From a checkpoint of a small mixture-of-experts model trained on Wikipedia.
Size: 14 layers, width 384, 55.5M parameters.
Below are experts of layer 3 (counted from 0) of a mixture-of-experts language model. Rows are named router (the router's row for the expert), down (a neuron's output weights, with its number) and show model dimensions 0-191. Each number is 500 + 40 x the weight over its row's rms, rounded and kept within 0 to 999. Numbers have three digits each.
After each expert's rows: a language model's description of what the expert responds to. This comes from a sample of Wikipedia text that the model never trained on.

# expert 17
router:477554497539509443544578497492481545451457487572524472459488516477399486524484531482550535497501486465540492475462486451421501467497511489462499440502478498523535410451496493463501459474513461505407532548508446490468486503472452474459465508507593465522498547547499528556523460433487613513516545560494508554469493485521485514534505487591496377522568457554510593481501495506513516515488405534470560519490472504526498468520517428534574477561500515553531512382494546469484510522450551456523514549490474473499495525544498526463548523490474415509515481482558500484417506495447539437
down2:574455442531529509480534489484467522532562500459470499499457510516483523499482554491580537541475409481564509515514538461519487521421451505525464555478454535472519482526522508540548521413526532457441524485477493606552512533443478498566473487445476530540450493506563492537439519515435587562392506532529524462500501498494520528564442541520474479517533459448490497498502462527512527472469467494465409528498450497471447431550531473524482439568471474583513480507482522465488459469558407533476466598448479497545475463508513522623496486547451498536462536521448573448409501516536483481
down3:452500507525547543500511476503550503466580586450542458521489513493541571546464574477538507487511466491474432465588517479551561483496510466517519518481534484558453484565526585564535478542532461489581455527510554537578477508453546475581483510440500478510410462497489474499464430561504527505511421459527495440526550535486507415485476524486453420503458552483451571498457477446485510529554531559511446492445496564608517446550453508536499513489468516447523474541535512444520511567524546494519528526557578437466473474421437438517429445574505559484557506485425517488581489448479411464
down4:493477444453490480469477569504501496513536632521521516483527511484472531538498493490547559556524511418509489482583545475473586555553525534459442487416541547470525478481414402481555481513509483604546438460521477536538432489478493484469500492477501550530496572560471519509548475498548607412482580510495572527479533521550525518492509490489480541481487538569519513515377500453506444462571484515420540492518503489477510441502550431490540496513454539515441515446465447482498510539503500480547478472461474488473483508530455410566520557445459529519544420424445454484529406476510498513
down5:479507487455510543456462503512469523567506513456499550570488419494522498454531510443458471507513535439519461543538521483511423557473534476465433474464561504566536471515569547533554591435506498575462476479452464471527440541567469454566537548475507449516486559519544502452476463537467462462412510482458518476511541387493420542523490544504505572466498518560498483469507509498522527459482601452525504461449470537471467540538435425507551553448498456462524501557437483591510436553480515562527470542469447519521507483516486508511446473487504489527470555542556496565508555510570530481
down6:556482485429552440547472507514602527492441531436463508566486513541455488486486480581519461489543460462535541503505509519485485502498544452476514504456489497541566474482493562498491525488471551566481497553480490535538428506549473496486501524432473502560546480533542533531433486542429545480546487526543605451444476487491523412457490502546504489501479505473528505596540506400523504499562523449558514506457534549535533538488545472492500472501513518488563598496504498518504445509464537503520588481434489543553477467570510548520509525552457500509486454485505485432578465462483571524
down7:463461553513487516473495425494525537539497446522477525487507439511483555441480506515559488582528475443542521543410536537472553557513503507545610526492510470560536488470516508542536461488462419424562494529491528453488503439457509435514528469486551514487461512554546486466411567482533438524551522497519525516484470559492527534476508481515538587530582462580478501543525551521476433524564459469526400487510449531473530530489463458554463523537505522480552472551494544453511494470517564574471476508486457548568541519562509482522543575524504461520476503521576523489597495481487470481
down8:561478471502538489470560477533418477576511515506490497435504528407467408491450612500532490551473461476515487551494599532505419523525475439455517529509474485443521487495515487502579592489509414429553503530491473582554455509476538515573514541541461488531439520452436458537488499508464574540446432518518442429522490566503452474523544431493487480539542464494493478513512495481558507480456473558440503464498550519499528520507531485524486578550576430488441530492569550500478430493513452531488477437522482480520478512537564456497430487529594496489463500511460424507466472507458515465
down9:469506530507429484580495536479436425545505505531498500434565455511554471581432507444522538550578489516470413518436494519439501511499528536495489526542473449544539519488527505534540553472485509432485516496500487517532488479442525511527506456439400496518536527472405508488456477502518465484478472529457552526510548450562483409481451538510568481509535436489528515500498527453467512533487437558421556477514530532445569496417521422448502539480547472529498538514536478450506525438559476419400480500512498542431514533575478515436485525586537502500513477503453448551478553463538554454
down10:595488478502460567517501504533450488519544504495484536547580496508482393533499497474508521488487461468502480473432502489488470433491487438537543541491516520577451522438552481436507499494553491465484515471542506522433478530438377482534471497482510443581479502580582416458506476504546521455406436500550403469499547546520522455472482517514528525459507500519487483487466504455477515540518507517465462561521464513455540492627574477532490501505525504481472502514440508494476485537440454526539530461506553476525519432505526524422541538492446502504511528480473499550502481456552577475
What it handles: Institution and category nouns. Nouns like League, War, College, University, List, Born, In, often in sports, infobox or list contexts, plus some numbers and score pieces.

# expert 13
router:556525453546539521603517498505573480486541438526530445564498576563496542491487525523550507447503449488468527483523497502460532467448427527490555532506517497484524483586480493525456441445535483447531444514513419549531498503485467408462507476449496464540483454532509461518511517508465462457499462507550482498565480541474533450399492522504504464511443437472541498456535508496500499489574514473479483533532520462511464454492564565515541498519476524504530512508500495513492521555523556507554519529487463500529490515515497471555524404489492467517545460524405543501484505547504521492
down0:586474521509557518488500416526490491486467502486454498465517450459432491518467528477429531473440544575456516480481478540517529502449480536464454471560445551449522492443500511515475458384497450545526505487468561538452520554498540541491514527433519522463465480514552452514457455477517468524456563535551437503559453497515483471521521480477516462522586490425539464469487526517520582494488517472519438492524497491418514520528501496574499437492459525581503440571477482468568493519576552514472522534506460484502499443550481505508489478504552485488466533504417420476461497462535486432
down1:490489581453489498541492466549484531510558498435472524479507434512579521527475393583420460519445473461468508471483433513557474502589483555501452497453491502465539502505483503497514486414554477525483561471579482572433543466544543481498494459529522502530528546419569537476487488502499490524542570479509504489544490487533492525513505455479461420493442467523510538530574495496512514503470545473437503459499495541447525550513419508447497600537502535515524522474472531509443531499547502546472550508555522551513523515497496470499523518489455547527415484473500406539455426467423498456
down2:490545528482499483481554401428524447441468522525589474513446482444499509482389483538543479474517489498528472553535548446424451524478487522542501542474478469552518497467540589472482512539536510543488550527495479474502497485540460484529562492528448597530549467494552517517477510500563461495511523503503559464457482508516504506499537478476508455475534530506538515475521503484486565520532504466495509484514570533544501452497531455534580459512478526530538476478561439517492524469432514536381544521504439479497529479525561429505510481441539425462531506498537473467510437569484538503
down3:455553426438459478513450443519465507486512530469475536591525510486495458460544477499462531455506498497460505516504524467505494417560505561472507489534512565503496503476458476465464556525465564526466525536503519512528540519487556548476480520433503482421517560489472484521613541478463514532494478528486493490499556446454514507554378566442513484492494439409468502601481472458474511566449509491429533472451553436505511523541510482489462528474564484516561480504510522479473580479498511417519475492506499590477514506544479491510497481504492542482507489522523476502530465553507472528
down4:532548527515455468544484535505396606598531458574472472496480436498531510534501608547508393554573522548530551474536501472493531485489524470474543535479470518539550480516499549505532561501480584489459506487536492504534486488554459508498486492485471442480507448480489541575536495525485586540476493423584519518505461534482507487517484515499456390518553439459528554481479504476547482555520502525501521553503545518529486501484489457497509598547506525427510499483549545505521499536455477506561505546456507461512424553500485428510552557486500554452509499503427511497513414523440511485
down5:475475580446514545558534523457495512529533529526495579461506455546448459490411490568515455474479475481481590442506520502474464499446507512515486512511504418524526497431520502492541490537501419512534536501512417463455540507515478448476531478411447539464563502510485437525537523452458520512432461503517500461473562541471566551481478485578547531482548382499517513520534492551460489440452530536519536473557482525522533458423596470536475546512492424507500530513536569538485397560500524462501535502547536509497505495449507532482468464525493518512531451444558487490542475500511502588
down6:462544503485496507548456481591508488469514494504507496546490457498440534421419500552536542526550494521526465490471428479548533409499493538527498542537481480499485484555457564537517474428502475524559507479465560475489511470513545452525528550560477467464519510482475398454493497518504491472426470468491472509520490518496514566470509467493490418494505497459544468491490443541500436489479529493518474506512515543475468448487483518429498452430534556515607470541444429528514483464507487511452520477464468523449414506451545539501502526465482478522472477461493466493465495509514569543
down7:510523504484410443567553576497525486483478465491554514485509458497486595410478435461506523535520519504526479454506547541494412523499509473556462484477509417515516504539546488489499566549497545472497477481480537425491485435469463498482493515544493506582555477513444521503550563522460485539473512469516536537473478499485561458429506559460547537526471466540437463481491488553543464474482534434489526480515530515475481473420441531492585583533509535440515491523486479562534487508491443587467526483540526465522508516518477533579446452557455542470473449478510556536455448517460462436
down8:595494544506541459437567381516499555499522491471456507488514505533464469500468412523482525509495531510468492491499471586501511535548499448471516482464524520474506539514447532483572533440495577437543449503490497522565535494497536421487476513496467472574548543505549532525514512507470443463531479514470523499508502533513474469496532526486493471506552491459511465518529502490542554444518533542514465555436426490461507536459559496675501465523569548530471501523537503520412491451467492519491539557501470457434535523480499506519555501594424583503482473457470481572448587523482525523
What it handles: Articles and as. The articles a, an, A and the words as, also, one, such, including, often after is, was or served, as in served as.

# expert 23
router:467461453398459527430480488534557495458582465500461507395486488487471492527490513522485480494525549470447485529504465448478477511478497503556521507453491550540492486508563429542444443539540412472493557462448475516537448507587487435512493477466543540500523504539496476534494434462417492489466509478522476497558510482503502496499533532545453490516468533497465533571524502518449447589544454451477497611440514450566529613509413528499471517478475494542409505518510493492492559538496544497524514531478506500440463492401503418490483443546489548501550553549453474475504526536521589520
down0:475563566523523484503503489471604528509509581547488436501541572509551486518504591530493490523413487529540519471529537569514491531476515473503480499442502509519529460541534484507485531488527509467535561422537502545489464518514469490522577557534504492543493496461552511510487463515380445536480479546470522557460513534477506565491499428536556511468474491587506491543534500436509524559536496432477503506521475472513518537508542503504449519585480550555524546499439573530495480509462493500448505512499513488457588498482450417489538440484531464460496505550588443505498521502515533496
down1:443470462489506560473576510524581487511506505509481515498567581480535497506510507450497461468537513439456560511550444473442543455518462478486461482624416494485473460472504436500464441529521554516549461577534480531535490503558512540480514495503567470520561531556522525513476409460450559446485482453479491533503453519445478475427523469496426550452554545453520512481506470429559414503542494541397486475518504455648458507537478480483499461533481501511448512513510453528473533533446504553450507495506537518562524523562552440466485467482527446442551511540544505467486478513435450484
down2:514509473528515535478493495474507510430570484541484405495486488496481547481501563507548511473511470536516496410595506559520489496544500567458553551419523460529501498512412432486430536491498561535551464475540543501497540469542526497468425475500508543517485519499493516527541509539549502472438414449508457561549517475458493515494502519516575487570474530457499464566515491437482462640483493487471461462558474502511521579486507457521489474517496539507574508509438487489472563442576538455517485553480539409429474498597564460519476508517482473463503445459491476456539444479512428456
down3:456508564584500467484518590435575536548498490475520579490479475523557456512456499487499545528498502544521512476440441525601487487575562536500529514531535509447496567572507420518516459360435510521530470416475511481408523547493514481435426494538502534565470515509545433534445569460499469493428477526520428575469505452463549478519513547487529471452489512462495498515469472526424455555432503511571519531548520562490421509480525524563491494478440530494478483534490534447500531526485486443496502532442500454497522467432499476493488499548487449489440557436532437546470533467465465510
down4:459469480526489472577471526497519532522461474489596433459517470485447502496561479509582465484569438489520483491564507516533514457502533479440460586562548471519532478505459516513583519474476517581490519599545486560511485525476534484539578484583609461472522505451482458424545455509524488558483503525500483474481527422511501528504450485585489520490425571509530470513496462459531498506481442567461446424501499505556499526538501484419557402515470467513558550529475460463545454510543505522453468519475430569495506491494502482572500467521505475532461454530445509534481470470479494527
down5:529501546532524516547451409558488459504548494539459539529554438481514546506504504393499537514519509497393455522453544458456536445546481436581427533587497490462505512555534543544494546581555475485475534557465500501498484511506542505468493412488504569494514478538413500499498482434498487450521526486546536474445502494486554456373493458554496442476548513446508474510546396493458549500523535455472531490449492424507479501473486464471509539523404434544486468485582399550463503497481437550491477464455460553514519512485470547465429504540533526444547533506492509493551440493498565496
down6:458551476423507528521507609539586503470506553458567511433510522492473522471526469539519550506516515440493466502506451467494490489500521450523481495476533506481533510482509468529482541515492513552538487486505520499582552460505482500434483504554496487479489540476401519469538509542440518522520490500445475503462480439507470502513535567490474529538556547529505506487519561499537511514462486585535579505476465417456468527504477488581487513527426557475484576424502602478482460479442457516480520431545490476512521487562467486472489458531473543514525479485523461587391462483499476504
down7:484476486514517467525526522519562545462534536434556488544468484451503513527546566454540485515478534503525547489468514532530545415472486511477531517538502488531518417489516447499467532418454520487561472460452468476433520459515622498445502539522434444527506512477582557457464552544542552467555480543508518546457465437515499541492511494477507512538514551577539465521433502520476475515478519494501563476491553475544485434496517482491454445440527501529573544514478513535510496436477499546496503476463569417522540427468519471524527529474429482550526510475491503540507526516538550491
down8:527521487546434515481512494539542405575475554580517545478485436512467467473479498518438500500463480533501491525568442543441478532406492471463534518451433546483503514500508538525557514462539495514514482504483548458505462530485480524509582451401600467507498495477406410586457438536462500437462473505526465513439495586522505481506518515544488475458489462513448551495575484519525483570448522505484491480433529530461458472441537486494510512491493475451503503497472433501560402545539553496468504573440424554526452609526486511525489501462466470543516474473387459453492509520523542496
What it handles: Table cell separators. Pipe characters dividing cells in Markdown-style tables, such as the | after Year in header rows, and |---| divider rows.

# expert 9
router:537566483422552489551456457526554511527524550526409476534504536518515530492448413487489543534418499451462503452451481515463462466531514522495479608476533549571511478528554453530509483466493541495487505502539496513503494447529517542496495464443462529582430419509431560501563500526478498372576459567531544460509516569519463509512504415498545414498466495539479538540507494582498541441458530504535606539427425461470508483473427483455526530451564459514508530479514522531493485572542540496516526558510571492473470490464499525464477529485452508469453516489480454482476437517507429525
down0:449520467547461538507520505528558493579525586514400492508530421510529540484500496537424533565521521498461513472465487532562481537498447523450461477491444458392556543518524487473480553466459505471538521536498438496504453517481441524498470541408481560468483516500431532541429566459575428481472491535486566553512514543522527546541473539378545493470510495492522486467480534432536577515486452473482466503544461515458501548542485465500478497482538571491501504474566532472565497506464547502494451471593474543487504509535545495523524435500553523510481512467464502559566499533467515492
down1:504537560492504546510494521500478502487498520511499505516445495530484478469510514456481561482475455480446516553518552432553420551600482478528425460481554538507499528476473494443489454486487369482480553449502538566460581532471456521492533577491457490487535485519498465457498528531432433507523500498492493567510476479580510514548457513575542508507510482489468476535491475548480500481458526435545447476503433455518503513479485544518473433506438495535515456567453529496516513478560573529474457555520477543544457504424444534495496443428518505435470536536524527522539485518524445482
down2:519524514483466457553506526548554595466511565523457543578472470579499532587578490567455486471499505415410513447519488476509461402494535511473520435544495505520531448552516508539423515478525506522537507485555503512472550473548511526513509490504514478478507453488482413488515543552509497495487505434476459472521527535447450487535512493447499517524506522434533463500471489467430481420458527543487506492551556539496502487475539463488506490524517506527476553494525478547502439535503521511502521444480508455475516546453451515475535496453484467461465445508411472458457445495443508480
down3:515474560503452469480496522478485427477488487561519494467511466471514455447558535491476427525559459469404509459429529524548515456571465508486429492497558470567540544485449522546493538511474468473473506502504530531518543442470473460470495581483522444435530490535447509501555541475551516511443518487548475513522540542445497430593478489491471463509440531534449522466500474481525517401490461441524494488556472479491540537508509519510535509504529452487531435551449464451478508481486493551520543509499521506476481566469509508489533584494521513519483545467488504511507548468487509459
down4:514462488551520538502566466508546455520545482482534502529495513466467476545475486592533449480523488579522450403474489510484509476482492544516507492487479487506434455448474409515462516498495513450461471535476458406504518463522574541552524470440488515451482485531586585460551547518491472474473482504516420480446540466512499487530589507511599446415477581599485474436543479618478501511501505538512487609453424467482520543526477513494462490478532499501416491518510572507530563466490447461459537517474483459524527569528482465559487542505410531470448427456527506511574553488503495476
down5:495458476469529536512469485533480513506537462496478515447438480543486537565476510472570530533456459553514530512508468519477482567517464452543531487483509495475472431560445488443405461542528445472577472526503531442458484498491480521513507560439477572418490495500539465523520497468486488494442489536572497510488462464545591591523529495546532461501482520582476513568467507609457483553557503484437543468501451492556512539493516555530556497449517490529437489495511539510510508427513507522441523492535497539456524513553468454502416478495491533484502501493502540499519559468499419457
down6:502517531538512493586462482462455483457508472420515533518449525517465512497510455526523490546482560549577490519485450569556514420483539485483493527463450512460529560546513498463495539521509474443487494414438524518426478581494540548464455493449487472558522515497614543512588500505477478555525479568552466531545474517519506491470523523484514532480490494494505556464538557461495487480460558491498544563486406502428534448456469487465492530526506484495516504493491528600497481476440510498579485549539461489500477594396495514464531443491433505501529472438486516466498476525523416500
down7:566492556494522508452511489486549444502482507459523496461523569480480532481456518567451423549547494525490486434448468468534545508546485496547491475534581480510507562469562473506497526488590475573438454536458500530481513542416512429557413494503490522451511461457452499515437474442452397474531436604484469509425557506516619455532510545474547500525508489491543425463545490575545463508451462499468535484522514462520503549556424559475477486473519535482507492446414477521489495564498494491533521456480484461552536550469506439537532440473498531446468487482462516515487447531454472515
down8:544512486504514424522375531383445475551475472416483548523515539528479511484500469421612453496479478484523510477571465481466466579519485505527555473567516457474463554557443447488514469540472556527537402493549576491521520527541462579512472525449567485496513509539532478510479482465463537476491514497535526480527508526449507432513558528496559599524479478485576507459496560503476517543548523554441511536453532510515532518559488515554379469465524471521515571494441559458457440454478536517517511460459468410427521616545507483483467515503492470554507562498528519507517488563472557521
What it handles: Copulas and name-word pieces. Forms of be and have after it or which (It is, has been), plus final word pieces in names and words like Guy, Anthropology.

# expert 16
router:466531446547501489475441476552556527529437496433476520558482494530389517500469484462525553550511483491406481417413516455459508507502494496557482489433483442481444529562480541422545543515511544497566494536484541499475466476537453583514505505502541529441466518500501537444462473452495559516487400435480513543481538531498443485550489545492470502534525501502537547437524462504514446412547536514464488485516444478490492552473574534559606464543591570528554458567470499512482460507507494484531555509481497477469555513464533410523541583516483494553461501435570490448476498521448450563
down0:471487560547485480472502432541457490493471465479498492538547472447532503516524432520428352491534475450548519496538522558551484559585475477500551483470512523402519461533562485495479541434447586466490539468509478597521521498501468434453480462555549466523510543538495480497470556476555510493457496458508464479510533428484518542475468524484555527476533524478479484492486490532481427571592490494444583533457480480518510498549526515473457468519557560500478512548446512474532449492526461466513504559457473494467496515535569529446454514519576478557516468511409518530418510480427513498
down1:502526507495486515548541474481396481500469531524547425477516441508586493467626473556475475519541512472560549458526499429536539453507562551471544553459460532500435549476474469468480463513549527490528504417498487536481499542570503443502531506518454490521523513489540565483456597524488505470536513421510507525467479523480529559477461478501512478520478505570448540516483507517452489448541534451531542505521564537528495543507486488493551521471435443469471518532510450474443504524532439465539516515523462481497472508482539569509529472469498510519500442520505568521558454520545430490
down2:495504518525583417474495508432562449491554494580509540551537479490486525459542492536540508475544558455486524487476468457466481429537475446553523567567495484496500489533507479551489501498555446601400535500488602501490544529503410497501503393555534444480492482471486486438387415485513496497529464448518520423473485571526555487479514552544503541481475488544513519566521460561481496482478480506491513470506483509480490536542499508559508458476538444563535509496433510527497536428436578544457502466474522544537474524539508507527488483526492494472542552540542502461414510517532512530
down3:480539506486537500484558523439438527550507437479510385561522494497546502484418418499510478520566546501522529515505523496538421507527492578526511564541542499536532493434507475549551561517501423517477537415541510494485547527533472515496456563578462483519457451480493453448525481529527475494497486531525510454494517587562501545499468505541541437529583572459468491522455506487466524474494425508472553458559532491504471487454577436457512493523501588441530517526468606500526499472485459531475498519440530491523433469514479494481543445567475545517516491465495543527503483456472525491
down4:472548478420498465548544451461477561433447481550480570556485516492504500511508470557538480512455507551523506554563519469513596511549570535534523466486553476469474447468481455515448536554555505526557450532492471560515543551522485468540458540505523470496515545557520491402479526468542491552453459540503445530472434504540526506480477479477507518488599488516499474553475490468499499531470543433537528490409478476545477485491477526467479437494525524547573474518526522484478503480502527539506553513546473503477434504453575442440502518504521500484556484495562524500475432492476472549
down5:442491498422431579489545531512629445514549502544508441529527470502512524461543582513491456571613536508549503564505549505499576433552491528531437483428524480479500497478455471505408482509474475489531537483463562482442565471623472450411516513450466511562424510474461483458519506484506547514516470509526490490495533552503486535502444606495475544501500418499476399472494527512526431519456499486580479448569514430437505513456465440500529497476474517507516497503596471460474475495467531513529489464489499519509489430489522505484429506487488509484438528432566564568481546527415535500
down6:523466514527489529573505538379507481494543469540497593550515568452438501513523447486505469457529524497498454471573545492605580494497490485526510456485511428492540469481511477534502506536489504485495524547523525485553521512523473501515465514502545505508479432612482441547483450502501511473471544445551477512556459541565481530497478530570514518517511501489455510493468515560395567495424484538464552499508596468562520442435529508539505513459487439493504491474516451546428517501490518571492469494477482489468473480420444562468510420524573514563453464567491454443401551540474501499
down7:475479470518479515486544431559426481511557420446502446477484538465515496510484571493503497472609513495496487525539467516494499458546552518593484461541566483550480437467531511474469481568512515450402562525518456518485520509534497451474505480511597495550479509480476509579494579555524486515516495606475483442556504481465572507443528530535531512497494485497449568503474494462545455461546456506531487467471548481525511503529445491471505500469511497553491444482517512494368525493547560476501482484527482415496480469519477540403483568594397508511505520482522496460511467493495547445
down8:531476508519542556547463386503457491485532513462509529521407472471488544615462487512488489502478539477481479509511520517487515463464527503560451494457479477453550519534471439449476527506459493483541525550467481427499542550521479453487533465537530472531477462531509547473430473476454431487533538471482459521483451558502493501481496528559541605532474472530507482524465475460513434442527556547441547538560463518500551486464522502493512530480435489534540501533478477519483485467542528550558520551457435508448458525491562534528483531494441461550518456476447450378520517479450530503
What it handles: Opening parentheses. Opening brackets before birth dates, species authorities, unit conversions and asides, as in (born 1984), (LeConte, 1876), (107 kg).

# expert 30
router:625477486479529528487481441485520490516570468470478554415483453487583526520561575453538435470499497499540507602439512507432437446469532549465438469532533502521529569476524514461515531468534548509464488469482561503503559474580497524439449518501440475506476508427487494507474411486507456438492492533412489478500462484512479487503538480558570531529523485449518463478499406456470511441504516495489546465542498435466518527476515515533557650507492554469538523421469553631502505438516528530530521511482478483524437478511493503458465535485485495473501494503544503503442474514528556508
down0:512522470484464552539481426522514522448529558508520505464490477514459514440448536516500502460506484499541539418484537454506555549493486475494487455429530410495448511538465541500482504488568524502502445517532495539505480443559476554458484553496519519481503521498576550525467535455438527537427431472469521561519493585481522410542484536483568478580479480521505498486492453490476521524411534554514590513538519453512503558540569482455544553465460570480509535502562466487424477498468596524447467514501549523506518497463486509506489440479462460490390544507435484458510513502536590406
down1:516532462553519451462490422447561521537497515560417467530521507534505484472493462356451427509536486487494548544509522412498577517541533453449576529461487483453522583421547515493589539500438506497520550518500515420507422520466556541487463469494534561523379463510470506451489470495483457513527464539503456488464504481510490440482471502508524545540533527546527581534559462502478554486484502496569492448499479495514466495468516525507507432440500508533553462464517471478510492520449487471470532514545555467506516480550451549531429557520495486476489502466571510470561480502542476465
down2:524468481496582494455559508495466448505458513533563500464541584492565494516525511473480509419530460519510518577506461476458519501500432494527533536507473454519488546505461528441485495526554440550475502619508570509515470477504492546466477442489503551427444467508527435502443519455446529493463519503558531537558446440442568487469502525527510423558444507496523514560456490457485527552483494463484429483538545443510493493497482518566583477581491472529512490557512517559493532442471490456506480540465507496495507547495524540478466499591473474432459510514521562509486517490494507517
down3:546492526523516526465472499492521576495461515515493486553529453503504470443475540465453427484498468510507536486486504511486492565539494562471554533548419542511531574523489553526500554526485494475479531472423597459559439463519542560491491494526514570481459432500471512497506473566511465529487557458510505506530466489468589459555493399431432505536505489423449437401511456522545593463568421492447507437537522507516458515443505527570446459482543498507534492494465463523563582540476499485471527491401511512521453473513545512524528445537496482471473464518473507468480520475436472379
down4:572482468500369542475482504422507461570521467478529437520515547490475500494556485553487511459546491421525464476605511519449520574467461525520543534442548480559453502526526459499475489571527477597475485450545502566503537483510504487436471493512565579453509494545565481531515485507500445466530479532557486480567491512501566484565454504529491491479461519581483546556512480542452482512573471526518458481517491484502574481504562477447533462518527526521472514563551462478483505515507474446563529498428463451539471467529488495514494439559513464505545444520516543470518493488504478528
down5:510478478422421503529465432501533516566494538506529484516488521510522526528547557475464559533525460547475505495495456477524501491510500500509589566430545469475459425508504426493480504544532602471456467460494484443537527480489465554531456450463542515507483495533441516525468553445458439473476470545548493400531460550502457488506519500599405443492508582565539468533521580512483469500510535478504440535504480519555474513439484534467519503485483511502453545495488509513489431485466517498434515493502568576519535475467446583525500541525500413419463547469528488526498492494456471547
down6:540526553513565511464518451416441445576487544485552498510535525485498473483541506531461518441506448456441569552523536481517541517514449572506373483468423564515476491473502557464531481502503483466478521491479533528535516393528434496480505564559495462488482533492559510475454475447474481500475543565518507522464485532498518587412499511489472495517467414516504448526457495523505484489473419507486459526515549554500564508438537558559563468491503497502413534518478457475547600500507570488547466508541507565516482503526483432519460514462475486456460531552465450472596558494552559450
down7:399566481501484548450476465551452523522526509414513553527497530500503476541477463479500459442507488536501556448556546524558431487430511464506513491522445465470441481481437531452543488520545466453474497539503519541454439586508490496451479588515498502476536482482462481502510520494586559485456507528478484466484557552492443488527477501495477516513509558519495481498458547446486551520457491488509453525496448498436425562448536546600448512447513577437485501475555521525565521496497469552411444508535499508531496508464426518513531616488485516538564499519488526483535528451532546501
down8:497555490507533502534469562518534518453437463475539499519510462472508447443423491491481546541598487463487519607595509549524479473424442520527496439500462510493542463570483482522509481494469441527474515523538508511519482488497432471490446497552535420529520548524574508483483638518473539534493414492478515430478548451534465478493524460582497500468491474391468540489542510465527497563481488495447512436505479518481520581560492538508564538479449505478510533428476477515511561467489522451511537488522584506499521571484474548434547544438526510526517505514501536564532471437505490543
What it handles: Name parts and -ed endings. Word-final -ed pieces (surmounted, Prepared) and parts of proper names: given names like George, Richard, and place or name pieces like -wood, -ley.

# expert 31
router:512539513502592526465480540519529492482519529512557480518503495484554525466452461427527501525510436572499404447416454520499552484560484521511535485463479534548538504411500481494481527449544513494479485515538434472511548461497504524576474472538521478456558477540451438548561401470539492486482512514499501470525511469492448466470438500513488501522488514496454547546478490479494526537483483583490493536453584484500497466610443547449521500513544511445391466505516513473473486518486550517495501520519491471565431506518433502514432362449474482503495509523493510502573574443489488530
down0:463546467507510498459457445432518517589542492481484543484506484517474472544462433504537480465407532450434532488443504508487564587523475460585484535512574440579499530536468519537483492509429469495434502433490500519472494440501496473462538536576536507513508503512424411469490463566479437482484491536443491467525518474475507497490498546519471499513540491505402543412497513502491457457459394493499512427475566509481446598508505563447495442479550532531531485475500532550545494542428511535474494462482498560483507479481544472452501540479427528486483416504491561429490514461520430504
down1:461562486445504549482514484491492503490503575472558485537531518464445552516512541507557528440479501543472534543548511511479471518539494494508474529502515522517483497527611520462470456521534518468523510546466568449430475474467589435490471449474443510468570478523529525546518459505591494512449475594423473433513528409465494468473533427467560517524553511481521482555513527464449526494452484558542537486504498561511526477459446548537448432471504464526535539549496434451521487428508551507534472422545502572499546547505496448473479521550490540446424520502508445467512517467552506491
down2:450535458491556494576436494535429508483481534545554529493511428491467475469401539501556503453477409413469533504500497525477507480466452534522588531504492496570530537479579484508533463493456459500488494468584470460456540481467529553526466500495487598480474572521477469486423551495485490493465498561449516506565536407513513435487561528513562453489524556502452457502454537456500550544513464514546452475525475534478559485512454491456512520546512480483519496542546535545519476475569488506493541528490510504529553509492537523436492460499551523471438474558541466572461503477505554500
down3:488528509443519509497513534505522502512504604513567511473546514481453449539530517514476519443492536449468430451481506457443529508451506495448522438495424542446547525547498419585509530549520491465514507537530479478524476477472477491536505533485502587472595552576435491478511560474555566531483483416503471512491466576514479519521478537509481509490485454444498446453534554457484501463516417514475440519476467479474489498510591498469550451441470446489488476489549491463480522546551519465485504485498511463521467449476479474429470438507501512549496516456524475433515452514480507532
down4:476487509495487467556431441549462486515479517403475514538562503524543506567501484504521527567458500575455494498452512535584487488468486492482496447566495460559562527531521486477421509494512440518483511495489578484460495532509447435496462474477580548483566537473551480527551478541524465490503508497510459512507537475455634543539510496474500479437522515505522527488416552454495480525523450545526517484474506514497446533530488452517484499518542483487455454543466522565504517451509468441479530466507412443475599492458520461552492546434428513521478528477437491497512531506507475577
down5:523474441511484486432490465540455512521488472530487503553452519438492470493486529546465463522483491521457501534534480454406549538536475532493508481467499504543454453512559553521506534505490481567494554542482472555473518521483544458519454416507460562569498427559431492512557519469481462505444485520445509495475507479473452536456573556494527424504494517539540491491500530455511581527536424491462563509495522463543520513529482440551496419533460563514461555512429521485474555455531490381508542476511455456445474510489572510473509525529484489496454470490448481517457491521508568604
down6:478551463510400562609588472504491560489540524499513524524571422461564471465453496520438495525578510511518529481463482502478518507452460509527477527464502478566515520525524446434517494470440496448529508398466518480542538555513575445524450515507465494610556439488437485516530443464453495474494519468539511453455462525516443527495419484462458552403530420511535507483520576477464477470535498481446476420527528401512487512457554501485556496538457539506497411445456442518478440503482487538524450495564518483530481476473559480548529459463421529493589519535483515449506512532534547512
down7:531558502514449523628511542510486531563526521554478450532546572510508508531560455496504538460530521468456502576482514486494424481442497537465457462505519482547466445484492473515483582462544543489497412588541497468457542484493489470422409543550441551536466464487501484484534509458496529452515513464482459514566495488411439546505467475569493506569554500468508480492461428550508498521499492466513484500492552509476528523546480577485466466541465591439509532476568509451468435544502499497442489422538561495479477494509455443425492487563532547446493490479549498480538476603480514408
down8:538489583517506505506589464450536490527509568481534628527460509464550451542509450557475525499455562509445542530448481481481502538470532492511449514534507534537404492537519503466504490514532522537444508423521539529456503519469552483495567506534505454510473596483526531488492453490465449534472442531414536502480421517471466593451496487503537524495504498465525509499539471527516491501471494502504486534498475475461481472491534510583517550514497456546517541489487436429495447494477462454362513523485507479513492427476494457544503545528486512505522571446467618488512579440500584450
What it handles: Line breaks and spaces. Line breaks and lone spaces ending lines, infobox fields and table rows, such as after coordinates or between election-table cells.